python train.py --n_layer=13 --d_model=192 --d_expert=96 --router_score="softmax" --routed_scale=2.29 --init_std_router=0.0128 --head_dim=32 --rope_base=81300.0 --init="uniform" --init_std_qkv=0.0342 --init_std_o=0.0342 --warmup_steps=50 --decay_shape="linear" --final_lr_fraction=0.05 --dataset="wikipedia_en"
Below are experts of layer 6 (counted from 0) of a mixture-of-experts language model. Rows are named router (the router's row for the expert), gate (a neuron's input weights, with its number), up (a neuron's input weights, with its number) and show model dimensions 96-143. Each number is 128 + 32 x the weight over its row's rms, rounded and kept within 0 to 255.
Before each expert's rows: "gets" lists some tokens that make up at least twice as much of what it gets as of all text. This comes from a sample of Wikipedia text that the model never trained on. Tokens count by the router's weight.

# expert 4
gets: " of", " and", "i", " de", "in", "n"
router [111  79  87 108 143 162 126 135 122 111 141  94  65 164  94 141  33 128 122 117 178  90 159 164 125 203 129 206  96 115 143 185  85 107 123 109 123 178 149 126 107  98 154 105 111 133 134 131]
gate0 [172  68 178 144 161 178  81 141 210 101 100 175 108 191 102 113 122 150 131 197 146 165 201 153 164 129 125 133 100 110  98 208 125 185 187 124 130 119  96 137 167 150 154  76 129 120 114 132]
up0 [ 94 172 132 140 192 127 146  73 131  30 102 192 106  43 140 159 163 156 112  94 150 115 163 150 155 114 152 103 140  78 104 137 115 129 149 152  83  93 140 160 169  85 110 160 132 137 220  98]
gate1 [ 86 164 162 137 142 129 135 150  91  85 137  54 153  64  93 134 115 137 179 125 122 102 113  60 144 113 138 134 126 123 156 158 100 110  85 138 104 200 121  97 109 129 138 133 134 179  92 158]
up1 [121 158 171 116 192 109 120 133  79 105 160  97 138  49 152  88 159 164  91 154 133 106  92 103 153 118  98 156 106 136  98 159  80 136 139 164 103 161 107  40 132 164 137 158 124 170 112 162]
gate2 [103 121 122 135 174 141 137 150  86 150 113 134  95 124 108  67 103 151 156 112 230 107 153  78 166 136 159 134 139 133  80 169 138 129 144 170 121 142   9 134 144 195 116 117 132 176 124 171]
up2 [116 147  99 134 119  61 165 117 140 108 129 142 136  57 218 147 128 131 119 194 101 112  96 151 142 126 150  98 152 102 226  97 160  55  91 124 179 162 165 120 108 100 133 150 127 109 113 127]
gate3 [139 141 178 141 134 119 112 133 178 154 142 145  74 116 180 130 125 159 223 169  86 136 160 170 157 101 153 148 117 139 112  84 124 138 137 208 129 101  84  93 148 145  77 152 148 163 120 123]
up3 [111 160 138 116  91  82 131  85 120 119 133 139 170 120 151 111  94 112 117 129 176 202 107 164 100 147  83 131 122 110 136 167 160 130 147 111  93 135 154  84 117 101  49 143 144  98 164 115]
gate4 [170 118 115 110  89 167 108 111 129 140 136 127 151 100 169 162 123  88 104 139 149 162 198 180  43 184 157 170 156  81 164 119  32 120 147 161 169 162 128 116 114 130  96 110 112 147 160 171]
up4 [140  58 184 154 177 173 152 126 147  74 127 126  87 192 113 107 181 171  72  57  89 135  99 110 119 136 114 111  76 116 115 110 149  75 161 130  86 125 120 125  70 109 122 122 164 144 119  70]
gate5 [109 133 146 156 185  83 115  84 137 127  58 104 151  86  59 117 130 131 104  97 158  54 145 170 151 152 171  72  70 164 121 109  92 110 159 121 145 118  94 136 145  96 164 135 120 109 182 122]
up5 [107 168  88 146 169 141  95  87 145  81 129 149 182 108 156  90  70  97 169 102 106 113  81 100  85 207 132 135 135 127 155 148 112 101  73 118 131  52 112  93  57 105 133 169 115  97 121  99]
gate6 [172 129 205  52 148 132 103  92 128 112  65 103 109 149  96 111  65  74  78 135 159  90 104 134 133 185 162 181  78 164 206 135 131 140 119  89 210 141 119 125 156 160  39 140 146 107 125 101]
up6 [126 110 131 106 110 183 148 118 116 136 163 160 145 123 129  85 103  99 187 107  79 215 174 112 146 132 130 102 179 143 166 161  71 113 101 167 100 101 131 160 131  94 158 120 158 114 127 160]
gate7 [153 133 166 101  97  92 127 135 103 172  96 108 125 134 147 141 124 115 130 150 168 116  95 135 103  72  36 136 175  95 141 145 190 134 112  82  97 144 138 170 136 128 151 124 125 157 154 130]
up7 [ 94 145 128 144 134 154 164 111 135 121 113 175 166 164  70 119 135  55 111 132 154 108 178 120 141  83 158 120 141 173 130 144 129 147 159 108 146 122 100 186 116 119  79 126  80 181  71 147]
gate8 [129 165 117  53 150 132  56 147 175 158  94 138 158  99 162 108  80  98 144 142 137 205 159 161 160 118 110 171 135 151 160 177 103  90 108 143 118 156 181 133 152 100 133 144 127 140 156 126]
up8 [ 98 160 194  79 153 116 148 117 123 138 139 131 128 126 117 107 123  53 197 124  55 173 142 142 155 131 105 178 146 128 122 149 140 157 160 136 142 147 142 145 107 176 128 140 139 134 192 127]
gate9 [116 138 127 118 171  87 134 125 181 134 116 164  77 154 108  94  90 166 106 128 161  98 180 169 110 160 163 150 132 150 121 134 154 212 125 161 148 168  96 166 186 139 113 100 116 186  85 122]
up9 [ 95 158 116 142 137 121 121 139 143 113 106 147 104 136 113  97  95  88 106  86  91 187  81  80 117 163  97 128 133 165  93 118 120 101 138 123 145 125  94 120 163 188 148 141 136 114 131 148]
gate10 [119 116 190 122 121 156 165 151 133 156  97 124 101 153 112 144 180  88 158 105 154  68 101 132 126 182 173 128  61 164 168  96 158 140 148 128 131 173  93 138 123 170  86 135 145 120  87  84]
up10 [ 70  91 156 128 118 100 175 122 121 106 150 149  77 134 150 129  66 102 180  73  96  94 111 121 108 205 205 107 130 122  62 161 118  94 143 108  68 130  57  71  94  99 131 144 107 171 152 130]
gate11 [144  95 157 156 122 120 169 165 148 157  58 110 146  66 153 132 120  60 139 133 127 151 101 149 103  80 165 179 126 180 119  99 134 103  86 143 104 177 134  84 148 128  93 127 132 144 131 111]
up11 [125 168  88 129 100 113 135  93 157 136 117 117 104 141 140  96 117 117  82  67 126  40 166  66 103 167 114 150 102 131  87 125 158 158 100 169 107 150  77 103 134 144 135 133 138 124 143 164]
gate12 [111  74 163 107 126 127 199 149 160  88 114 118  75 127  74  93 109 178 183 169 131 163 130 164  99 172 176 245 162 123 168 164 144 134  82 119  69 136 117 118 155 157  91  97 161 159  46 162]
up12 [181 123 178 126 125 164 165 128 203  86  92 100 120 104  98  88 121  85 127 141 101 117 102 159 108  87 153 143 120 188  73 102 102 151  67  92 106 102 112 120 138 174 142 128  84 145 109 175]
gate13 [154 104 114  92 184  91 122 133 134 103 140 108 122 199 157 121 122 140 172 143 193  97  92 125 128 130 140 149 100  81 152 131 133 107 128 193  96 144 142 143 175 144 141 111 125 133 141  82]
up13 [180 124 134 126  96  69 132  86  34 178 142 127 102 122 152  74 120 118 152 154  83 166 137 126 141 143  91 143 142 125 100  82 179 118 106 101  83  90 179 147 103 168 111 149 125  56 131 186]
gate14 [ 62  85 143 112 132 147 120 104  79 197 145 118 105 153 153 120 147 138  99 105 117 109 141 134 171 144 145 158 111 145 128 165 115  80 125 109 138 149 126 139 158 125 140 210 131 178  87 110]
up14 [ 97 141 131 115  83 109 133 104 145 115 111 174  98 128 127  90  65  88  86 168 158 178 180  86 154 138 169 128 144 108 131  90 126  89  59 173 137 120 132  92 106 118 135 146 146 144 100 104]
gate15 [132  86 132 148 156  85 176 142 147 135 177  88  99 153 141 117  99 153 124 105 156 112  95 149 157 115 112 126 166 137 157 190 152  70 147 133  96 134 141 112  75 116 135 142  74 110 107 131]
up15 [121  92 114  98  92 125 139  96 140 121 150 147 124 133 107 152  96 117 139 149 135  64  74 158 133 118 107 153 134 196 173  93 119 173  52 158 107  93 140 150 161 113  88 110  97 101 160 148]
gate16 [111  93 148 116  99 119 102 144  95 133 110 102 120 182 160 113 122  89  78 177 117 120 153 139 126  76 146 140 129 116 168 122 189 136  96 138 186 153 100 108 154 148 108 132 128 132  73 125]
up16 [130 142 136 136  93 118 207 169 139 123 159  55 120 139 172  89  77 119 102  52 113 158  77  86 168 119 105 122 148 112 135 121  82 163 130 185 143 126 126 173  64  59 149 111 128 129 132 112]
gate17 [ 94 150 148 177 149 136 221  76 107 159 117 163 104 121 112 102 137  87 144  93 101 140 136 136 143  73  87 154 114  83 158 187 120 105 127 148  90 111 127  99 135 121 137 116 120 204 150 141]
up17 [137 121  65 139 186 168 110 144 114 164 133 219 111 152  72 120 158 116 100 101  50 128 100 104 148 162  85 131 117 109  84 179 159 116 157 128  98  67  86 134 185 133 145 184 100 146 134 175]
gate18 [149 102 202 130 167 175 191 136 158 107 161 157 108 105 137 120 145  49 105 127 100  95 148 155 164 155 161 179  60 142 171 103  45 124 172  92 100 123 148 118 144 131 154 122 155 143  80 159]
up18 [142 135 102 173  75 111  96 120  89  91  84 122 116 142 101 104 126 129 166 148 133 122  75 147 125 143 112 121 188 129 142 124 175  69  55 160 159  85 128 172 133 151 117 120 124 118 149  85]
gate19 [123 105 119  89 112 146 105 119 172  68 135 119 132  98  81 186  97 134 159 172 124 142  73 154 137 210 128 113 140  83  99 121  99 124 191 186  83 155 124 128 121  88 159 106  99 119 132 147]
up19 [155 144 112 172 136 133 139 108 105 147  99 154 134 101 121 132 122 135  62 171  99 149 128 119 124 121 139 126 157 156 170 158  74 117 143 103 112 120 224  65 156 150 102 123  85 107  83 109]
gate20 [159  85 145 128  87 173 124 129 129 111 103 130  91 145 151 111  93 135  68 173 110 141  99 109 165 116 197 153  82 142 136 158 137  91 159 145 195  60 175 100  80 131  96 153  87 139 155 141]
up20 [145 127 137  78 121 123  52  86  90 178 109 112  82 187 131 133 142 132 135 164 126 179 177 107 129 138 146 114  96 109 119 103 149  54  77 136 154 171 136 150 150  54 109 120  73 140 125 141]
gate21 [ 86 108 166 123 120  76 144 116 102 103 173 107 110 105 166 137 156 102 175 144 122  85 110 126 130 162 120 130 166  89 199 113 129  97 111 145 181 160 142 133 124 118 132 113 108 138 149 106]
up21 [118 103 158 130 113  91 147 176  72  83 100  56  91 152 162 173 172 115 153 163 135  89 154 154 138 149 162 121 137  78 142 161 118 107 131 145 166 152 184  90 177  93 149 115 107  85 112  84]
gate22 [143 104 162 102 100 162 134 119 116 184  82 100  82 136 131 180  79 138 102 177  90 179 104 136 111 167 163 117 104 128 120 194 149  95 158 126 157  74 168 135 128 127 160 113 112 144  89 151]
up22 [112 129  92  96 177 115 122 127 115  63 156 134 161 138 124  98 155 156 159  88 134  74 161  77 172  91 139 113 132 127 126  91 103 135 107 138  81 148  72 144 127 123 126 119 147 149 169 102]
gate23 [102 117 165  67 141 120 115 148  99 137 144 157 121 133 131 141 115 158  81 141 142 120 128 163 115 115 121 140 132 144 110 132  80  82 159 179 122 145 172 132 155 103 179 113  84 156 158 146]
up23 [142  81  97 145 143 129 108  68  91 161  90 135 183 104 110 152 170 125 140 113  69 140  87 144 102 138 112 108 147 112 165 147  94 183 127 101 106  97 145  91 154 124 126 151 145 108 140 121]
gate24 [108 143 170 108 196 130 105 150  94 165 127 114 117 111  86 129 161 103 123 164 126 132 120 123 123 115 137  70  74  81 120 116 107 134 134 160 106  84  98 153 176  96 137  99 112 167 121  95]
up24 [110 166 174 109 171 137  91 167 146 145  96 155 178  95 156  73 141 150 158 103 137  87 205 151 129 124 139 110  87 102  77 116 134 187 138 138 134  81  90 128 154  96 172 174 129 184 120  69]
gate25 [ 48 193 168  75  98 141 113 146 121 110 142 109 175 183 103 101 118 183 168 107 142  94 146  82 155 173 141  77 147  97 143 164 140  58 154 102 150 191 123 132  99 139 100 105 158 155 113  93]
up25 [ 96 142 159  87 121 143 142 170 143 148 135 121  86 100 155 136 162 180 119 161 141 166  87 161 114  93 123  75 189 135 117 144 126 117 130  59  91 143 113  52  71 132 115 155 157  88 111 101]
gate26 [116 116 108 141 133 144 122 189 148 124 125 147 130 129  96 112 149 171 104 124 117 182 134 109 127 117 105 106 131 199 146 135 151 118  90 144 156 114 128 104  65 148 105  88  91 128 120 137]
up26 [ 87  73  85 102 148 162 159  94 162 108 124 158 154 101 143  83 123 120 163 127 137 149 101 194 193  76 144  78 129 116 123 127 137 133  64 112 145 145 113 148 138 159  84  75 161 128 122 150]
gate27 [133 126 211 163 158 200 109 104 134 184 105 140 103 197 103 122 115 155 153  92  91 132  92 139 155  93 172  82 104 157  92 133 134 148 108 166 118 156 153 127  77 110 139  96  87 113 110 139]
up27 [101 156 132 175 184  86 176 114 191 140 118 110 128 129 120 126  91 121 145 129 151 101 134 143 178 136  83  86 165  85 105 131  90 144 153 101 114  90 106 128  81 126 138 120 170 144 193 140]
gate28 [124  57  93 108 134 109 188 148 176 111 135  82 140  75 147 108  98 119 132  88 165 143 170 168 141 144 150 160 180 115 110  89 106 127 160 122  74 159  97 175 108  98 125 130 114 148 164 139]
up28 [112  54  69 147 116 126 139  87 102 164 134 104 106  97 116 149  85 112 190 130 128  79 128 148 213 114 129 136 124 124 118  79 128 118 129 151  93 142 119 175 145  76 122 110 129 153 171 135]
gate29 [141 172 161 124 120  92 205 159  95 153 125 128 142 188 152 107 145 133 203 110 163 166 182 160 182 128 181 188  65 117  97  92 139 133 143 118 117 155 154 126 126 117  83 164 150 172 145  98]
up29 [100 225 107 145 161 112 116 153 130 114 140 140 151 118 151 141 113 102 157 163 158 172  98 103  86 161 203 147 128 134  90 136 111 157  74 164 139 207 130 111 166 100 127 128 114 119 133  58]
gate30 [110 153 130 106 117 200 168 165 141  62 110  99 196 173 158  84 138  79 120 164  98 135 126 154 205 120 127  93 101  97 138 120 148 112 106 145 157 117  91 156 107 119 188 115  87 151 134 145]
up30 [113 164 164 117 104  89 129 111 117 140 182 129 144 103 127 144 142 101 131 186 186  97 110 195 126 191  89 122 128 132 103 141 136 115 148 166 116 162 109  98  86 216 101 103 149  91 195 115]
gate31 [149 140 160 130 131 138 157  98 132 126  91  81  84 149 177 102  96  88 132 130 138 150  60 121 183 169 139 129 217 108 133 122 124 137  96  76 141 153  57 202 109  72  83  88 116 132 147 161]
up31 [136 162  81  81 118 147 107 155 107 152  90  98 111 108 149 152 119  80  74 122 161  96  85 163 118  90  39 144 144  98 120  65 100 144 168  91 101  73 141 135 110 132 142  92 156 141  67 204]
gate32 [113 133  71 124 162 133 126 160  67  75 133  92 142 168 109 129 104 179 147 145  93 143 120 117 114  89 172 146 141 126 130 116 148 155 123 143 143 189 106 135 165 159 137 116 116 158 121  83]
up32 [125 106 131 101  53  95 111 145  58  99  89 116  85 100 165 165 137 134 182 177 101 190 168 148 158 173  93 134 181 152  34 117 116 141 129  92 152 110 144 136  91 115 150 148 134 102 142 106]
gate33 [170 106 111  71 144 167  79 107 169  77 166 135 108 122 157 129  95 107 187 144  75 102 167 143 147 208 144  92  73 134 161 108  94 122 118 152 126  83 133 183 198  87 179 140  63 148 102 116]
up33 [174  71 134 117 131  74 164 160 136  95 110 163  81  87 157 158  78 204 160 116 153 136 125 116 126  78 128 118  97 171 175 122  86 121 100 142 177 107 149 125 116 132 104 173 196 130 115 131]
gate34 [102 109 147 137 126 140 132 106 128  88 146 110 103 122 112 120 130 181 122 103 180  99 181 159 103 162 177 170 107 137 116 133 133  80 107  74  95 176  38 131 161 158 104 110  99 168 186 111]
up34 [138 146 183  77  76 139  50 116  74 126  95  76 130 131 104 158 105 159 142  70 158 134 107  87 122 152  64  71 132 129 111 177 113  97 151 117 107 161 157 119 133 143 140 116 150  89 105 109]
gate35 [ 91 137 142 139 164 148 111 101 165 120 103 117 153 180 114 110 102 129 124 121 156 122  88 103 120 136 129  85  98 130 122 166 108 171 112 131 152 160  54 129  87 115 120 175 105 134 132 106]
up35 [116  65  84 118 153 144 106 127  98 215  94 179 129 118  85 167 158 126 189 106 110 116 145 180 155  79 116 100 145 106 103  65 106  72  80 116 103 115 183 110 110 104  90  89 141 157 139 146]
gate36 [119 132  77 127 133 142 126 157 124 114 169  83  71 144 132  89 150 125 106 125 106 184 185 153 162 122 145 175 222 114  95 162 104 153 189 140 199 198  92 142 152 129 154 152 119 123 153 148]
up36 [137 172 134 130 164 134 143 129 127 109 148  92 111  90 121  59 159  68 181 124 106 139 127 187 123 119 179 102 209 113  55  98  78 132 155 116 146 127  69 179  83 129 181 118 127 119 119 155]
gate37 [166 126  90 116 186 107 163 132  32 138 147 106  99 131 126 153 161 109 135 164 124 154 165 120 113 111 185 164 143 181 239 152 144 127 152 128 125  82 183 141 116  96 125 138  97 132 118 148]
up37 [173 108 152 113  93 135 123 172 110 108 160 115 161 166  82 156 172  97 166  88  80 137 146 197 128 144 110  77 138  69 139 127 112 120 145 111 111  73 165 142 112 116 108 146 187 102 158 118]
gate38 [106 143 142  89  49 150 165 163 103 116 106 101  77 168  94 127 175 134 148 128 134 101 127  90 154  98 146  79 117 183 123 118 171  78 189 157 109 144 227 137 147  47 143 130 177 141 101 164]
up38 [ 78 146 148 132 120 160 146 170  96 153 144 143  78 157 170 144 179 169  50 102 125  99 146 102  82  81 126  70 124 146 180  87 151  82 155 180  92 122 168 159 113 118 183 106 151 125 155 118]
gate39 [134 106 144  80  88 120 169 129 122 152 181 141 111  93 106 147 131 101 164 146 149 138 105  90 176 166 164  79  94 147 151  90 117 103  96 186 117 172 166 132  75  89 130 112 130 136 104 190]
up39 [161 182 158 135 104 168 115 103 114 157  86 118 187 134 116  63  94 160 163 107 135 113 114 144 145 109 103  99 114 111  88 169  95 187 116 120 136  95 211 129 127 123  81 175 110 102 108 114]
gate40 [139 167 148 142 134 149 140  88 178 136 119 152 104 124 168 137 143 142 115  87 149 107 130  77 137 118 166 117 102  89 143 158 217  96 115 144 103  71 102  70 108  69  91 176 184 190 126 122]
up40 [107 169 105 147 101 123 113  80 105 135 104 170 140 132 101  93 104 147 132 105 110 173  89 150 175 112 151 164 156 122 139 146 124 118 164 169 130 116 122 116 121 142  82 159 147 167 125 169]
gate41 [143 113 185  67 107 154 159 167 115 130 141  62 153 160 102 164 128  83 105 121 111 104 179 141 114 109 135 126 180 147 150 120  95  83 133  99  94 164 163 139 115 124 137 134 161 186 163 149]
up41 [ 85 125 177  51 176 205 121 120  74 141  85 101 130  99 151 178 125 122 123 127 154 127  89 149 170 110 140  81 125 147  91 124 111 142 119 152 162  85 154 148 116 135 102 135  96 160 148  86]
gate42 [126  89 133  80  93 124 144 117 166 126  89 117 139 105 126 168 100  99 141 113 135 163 123 159 161 165 160 132 102 152 129 160 105  98 124 130  91 110 134 117 118 164 173 164 154 115 165 105]
up42 [102 132 134 109 144 118 147 153 127 177 118  81 130 122 137 141  86 100 147 155 136  84  59 211 128 142  89 105 103 111  82 172 124 106 172 174  73 147 104 112 132 151 120  85 120 151 111 109]
gate43 [129  46 131  79 132 187 106  90 106 148  79 128  57 128  88 169 160 150 127 113 151 119 104  82 203 161 141 135 122 113 194 135 108  95 126 145  94 174  51 170 140 106 108 129 131 111 173 128]
up43 [130 150 230 103  64 121 165  77  75 184 121 155 174 101 118 135 114  58  85 141 144 167 134 128 177 163 146 185 120 118 185 152 132 133  93 153 141 140 177 119 141  92 127 105 143 137 125 123]
gate44 [ 98  79 148  71 136 112 106 100 147 211 159 124 169 178 149 155 136 140  84 140 118 161  91 156 170  92 125 146 156  99 134  89 159 122 127 135  64 184 126 149 125  93  97 127 112 168 136 141]
up44 [107 179 125 138 157 134 124 101 118 111  62 152  95 198 137 103 148 171 167 110 105 153 154 135 162 131 166  60 130 158 166 159 103 145 171 145 154  68  97 156 127 130  87 156 110 131 144 111]
gate45 [150 103 127 129 130 159  84 171 132 136  95  82 175 117 117 126 150 111 101 103 147 106 141 111  95 150 166 114  58  86 143 102 113 145 169 119 117 121 188 138 150 122 100 171 128 132  82  65]
up45 [138  99 132 103 136 175 152 125 137 138 172 131 166 146 154 156  68 155  96 130 102 119 199 144 156 145 107 226  84 102 152 103  93 184 126 171 208  97 175 153 122 192 143 138 133 125 123  83]
gate46 [150 139  67  61 155 156 106 121 130 134 120 121 146  69 113 150 152 133 171 119 171 146 150 127 120 196 110 137  74 113 164 145 155  83 192  69  93  85  96 131  68 188 119 195 198 162 151 100]
up46 [ 81 102  62 137 104 122 140 213 143 134 161 131  61  93  80 138 115 124 195 142 108 158 143 107 120 103 145 141 133 113 149 116 119 145 136 178 107 120 113 169 106 188 108 121  97 172 151 114]
gate47 [112  81 110 106 105 147 101 128  98 123 173 130 171 120  99 172  76 111 112 107 105 167 152 142  88 141 126 119 125 119 159 101 114  93 100 120 142 109 111 164 123 134 117 162  76 144 140 143]
up47 [205 115 155  55 150 101  66 141  97 132 111 145 208 122 147 140  81 160 117 131 157  60  72 122 166 117 137 122  54 151 131  48 145 117 125 193 166 116 133 137 113 112 127 102  76  99 120  61]
gate48 [127 169 113 109 140 111 127 123 164 153 126 135 174 133 132 195 147 120 137 136 125 172 107 133 135 107 110 132 121 128 120 157  82 149  97  76 177 188 119  61 129  86 136  96  99 170  62 115]
up48 [ 75 150 110 116  91 139 191 141 117 111 119 140 135 101 130 141 128 155 148 120 124 150 177 175 124 166  94 167 161 203 142 217  93 154 181 151 136 164 129  91  91 125 121 157 179 161  78 175]
gate49 [ 52 169  65 124 135 168 127  96 164 152 105 135 110 124 119 100  88 168 109 166 132  97 156 116 156 151 145 152 154 137 118 114 129 146 167  99  93 109  71 189 187 145 130 111 149  81  95 170]
up49 [113 129 187 147 153 134 135 165 119 131 179 117 116 132 127 140 158 104 162  99  71  84  66 180 115 110 111  96 161  90  56 115  87 139 101  97 159 129  63  90 133 164  84 122 149 166 146 114]
gate50 [189 158 145 135 148 175 112  95 132 169  51 142 105 107  82 132 157  82 147 148 120 125 100 177 174 100 136 100 103 111 121 123 143 164  97 119 119 124 152  59 138 115 113 106  79 151  77  92]
up50 [194 140 143 104 125 135 102 135  80 156 102 158 112 104 127  59 131  99 101 114 122 103  84 213 141 108 136  74 118 130  90 153 129 134 146  99 111 105 168 103 118  99 126 125  82  85  83  79]
gate51 [158 149 176 122 126 218 101  90 134  98 139 136  94 142 142 134 117 126  83 147 148  93 142 118 101 124 169 219 145 115 114 115 150 117 150  93 121 173 148 155 121 113  97 176 173 100 171 118]
up51 [109 152 158 146 145 146 194 108 103 114 123  67  98 125 145 120 156 178 174 132 148 121 115 141 133 145 161 194 123 106 128 138 102 150 129  89 122 153  80 113 161 129 107 122 108 105 151 123]
gate52 [132 106 102  83 111 194 169 162 128 133 166 127 147 195 171 115 169 149 112 179 154 123  85 173  86 204 150 135  97 140 129 181  93  95 127 116 109  55  91 182 181 150 114  63 110 141 159 124]
up52 [132 128 101 157 151 103 151 177  89 131 143 156 143 122 127  96 140 113 176  84 118 188 173 157 137 100  88  93 175 104 139 122 128 149 189 118 154 102 167 158 175 115 101 161  93  81 140 144]
gate53 [ 81 120  89  76 151 139 132 122 214  74  98 145 143 142  96 123  92 128 124 122 190 118 140 100 132 140 185  84 130 102 160 145  61 169 189 191 100 130 125  84 124 192 108  74 171 118 115  79]
up53 [130  94  78  87 154 132 154 150 177 120 174 105 128 154 104 120  96 111 141 153 224 139 161  99 145  72 157 121 165 124 138 130  85 137 164 131 105 149  68 129 162 199 114  55 147  95 194  79]
gate54 [161 102  81  79 160 127 107 136 124 106 147 125 102 155 123 137 168 164 157  90  96  99 126 123 115 109 142 179  62  66 173  97  94 135  68 141 138 140  88 125 119 116 108 111 148 117 147  82]
up54 [122 109 139 192 119  85 132 125 149 122  99 192 133 111 145 136 105  59 110 173 110 160 131 107  69 100 126 105 107 163 118 217 179  95 163  76 179 111 173 145  86 174 110 192 135 240 119 140]
gate55 [121 114 196 140  96 189  88 154  83 110 107 142 129 188 148 133 141 120 161 117  96  74 168 138 189 167 127  99 111 108 159 190 132 160 168  85  94  92  89 133 136 139 168 180  74 113  94  72]
up55 [206 151 167 202 186 128 120 105 113 142 127  92  60  90 168 134  99 133 124 117 134 115 135  45 130  74 152 171 101 145 144 113 164 102 108 119 121 152 120 110 172 187 159 141 175 159 109 101]
gate56 [108 118 150 112 111 144 114 152 162  90 164 157 124 161  97 127  96 126 171 136 127 207 120 132 121 123 142 172  91 104 160 142 113 102 129  84 156 112 177  95 109  69  93 118 113 157 137  91]
up56 [187 190 163 166 153  65 128 196 121 175  92  70 167  77 117 134 132 104 102 146 100 154  84 135 121 124 174 145 143 163 129 119 183  63 101  96  88 101 122 121 132  96  82 131 167 118 110  60]
gate57 [149 129 139  85 132 205 195 182  94 141 146 163 146  86  75 126 149 142 181  67 144 117 173 113 106 127 115 111 107 116 107 158  70 145 120 152 125  84 121 136 118 150 158 104 108 120 148  94]
up57 [ 72 109 112 139 131 164 148  83  91  89  96 150 157 140  94 104 131 120 107 133 123 120 118 152  92 154 208 164  76 119 193 160 146 145 131 127  95 149 163 166 113 128 137 156 147 101 127 179]
gate58 [151 142 170 109 103 201 120 138 111  91 131 112  85 173 101 120 154 167  69  69 177 121 114 149 158 158 120 123 126 187 134 139 184 135 142 110 145 135 187 151 111 131 135 130 107 142  96 162]
up58 [121  98 119 143 115 143 150 133 146 136 130  97 110 108  80  91 142 173 167 158 118 165 128 119 138 158 131 110 132  99 122 149 133 149 169 100  83  98 135 181 121  88 153 138 164 210 101 138]
gate59 [169  87 165 168 180 160  93 133 135 186  55 151 134 133 151 146  73 134  81 169 125 159 127 125 120 132  26 155 121  94 122 118  98  94 120 156 159 190 172 163 169 138  95 107 120 137  70  94]
up59 [ 82 138  98 161 121 105  99 143 143 145 197 164 118  73  99 136 170 114 152 139 136 143 125 136 185 114 206 158 139 149 141 126 154 153 125  90 125 101  53  80 130 156 180 114 161 146 152 159]
gate60 [152 164 165  98 114 150 169 149 107 142 112 134 172 123 169 128 157 173  94 171 173  71 166 127 120 157  93 160 108 106 151 164  97 148 126 105 103  96 120  88  81 130 134 159 118  99 138  87]
up60 [158 166 178 136 113 118 114 158 121 114 155 162 183 142 171 143 123 129  88 123 173 124 143  82 140 150 101 153 136  76 120 136  89 129 137 109 115 128 132  85  85 163 152 153 155 174 163  59]
gate61 [120  73 132 182 115 110  93 149 148 166 119 156 158 121 164 156 123 117 121 123 125 185 162 151 178 185 147 130 124 111 153 110 148 135 121  88 142 162 121 169 118 139 151 104 104 103 143 122]
up61 [ 95 128 130 168  91 124 136 104 128 130 107 160  45 120  95 138 116 124 117 116  97 181 151 160 192 150 144  96 109 118 155 108 173 171 111 151  97 133 129 141 130  98 106 122 131 171 157 160]
gate62 [120 107 137 174  71 142  96  97 112 113 139 145 131 151 118  74  84  96  58 159 127 159  95 141 119 155 224 175 150 186 100 151 146  80 129 154 157 154 100 160  85 139 195 115 112 149 143 158]
up62 [129 116 119 194 181 125 145 199  86 162  93 150  94 146  72 131 148 161 142 183  79 173  78 118 111 115 176 162 216 144 125 100 105 101  84  85 149 148 146 133 132 128 109 128 114 128  67 133]
gate63 [194 113 104 101  76 138 131 152 149 149 140 145  97 130 115 186 118 171 113 100 165 158 132 145  85 110 143 168 183 140 211 124 126  90  91 102 142  89 154 126 194 133 184 130 103 103 108 145]
up63 [141 113 109 124  95 131 116 117 136 135 178 164 137 131 126  68 180 126 138 206 104 108 105  87  11  95 120 131  73 134 150  93 143 120 137 155 155  99 125 155 120 150 150  98 110 169 107 137]
gate64 [146 121 185 164 125 214 120 144 106  72 102 102 103 143  79  91  99 131 132 128 148  59 142 100  77 108 133 126 103  81  92 134 143 146  97 157 183 174  99 135 101  88 152 176 109 130 113 169]
up64 [115 107 163 132  99 158  97 111  98 120 129 133 207 132 129 129  64 119  89 138 213 121 138 100 103  67 112 154 141 235 132  94  94 164 152 118  94 105 121  75 132 130 125  93 163 117  61 109]
gate65 [166 159 112 124  93 140 121 127  93 114  95 155 145 123 152 108  70 118 122 101 133  54 217 120 107  72 128 193 114  94 106  83 127 140 114  93 212  94 156 119 137 120 132 166 143 133 143 123]
up65 [127 125 109 175  89 128 171 204 120 102 170 108 180 141 116 125 164 172 111 159 109 120 155 104  78 143 102  97 139 134 131  90 107 133 114 165 137 103 131  96 147 124  84  80 140 131 103 196]
gate66 [ 86 146 108 135 154 161 108  86  68 126 117 143 165 173 107 107  60 105  88 197 146  87 133  74 162 135 123 148 142 123 169 178 136 115 153 168  93 104 120  91 148 118 116 122 118 161 130 133]
up66 [151 134 124 142 118  79 144 149  95 186 199 135  58  90 124 139 141 195 124 126 121 148 167 133  64  94 144  98 137 162 113 154 136  89 121 118 139 172 176 146 129 133 196  58 144 121 101 176]
gate67 [163 179 145 159  99 121  95 125  99 151 164 119 129 185 101 117 181 159 149 116  74 122 136 161 131  92 139 153  98 140  36 132 107 122 149  90 152 122 137  96  99  99 127  97 167 156 122 139]
up67 [143  60  45 133  93 129 110 173 124  86 154  66 162 164 152 106 143 120 109 137  92  84 136 146 144 116 164 144  66 144 146 137  97 149 134  73 147 194  84 110  99 138 160 169 161  68 111 139]
gate68 [151 151 126 212  98 120 121 188 104  77 117  84 110 130 154  72 119 173  66 135 123 116 125 140 131 137 120 133  84 169 147 116 146  78  65  74 157 175 142 125 110  95 121 157 130  94 158 136]
up68 [103 147 207  80 123 114 116 146 157 176 102 155 143 111 152 183 110 158 118 131 177 144 100 108  96 168 146  64 169 190 121 162 142 159 169 124 122 144 136  97 135 201 127 145 194  73 168  92]
gate69 [192 124 169  82 147 180  95 158  96 152  84 181  95 169 133 161 109 150 113 115 155  77 122 112 158 117 151 180 109 144 129 108 113 118 149 128 108 136 164 163 131  86 160  92  91 150 150 207]
up69 [ 98 153 126 124 117 146 181 125  88 145 134 163  29 178  87 171 117 145 118 138  91  38 122 151 128 209 148  84 109 148 123 122 134  76 119 114  91 150 127 150 132 137 197 116 108 132 145 139]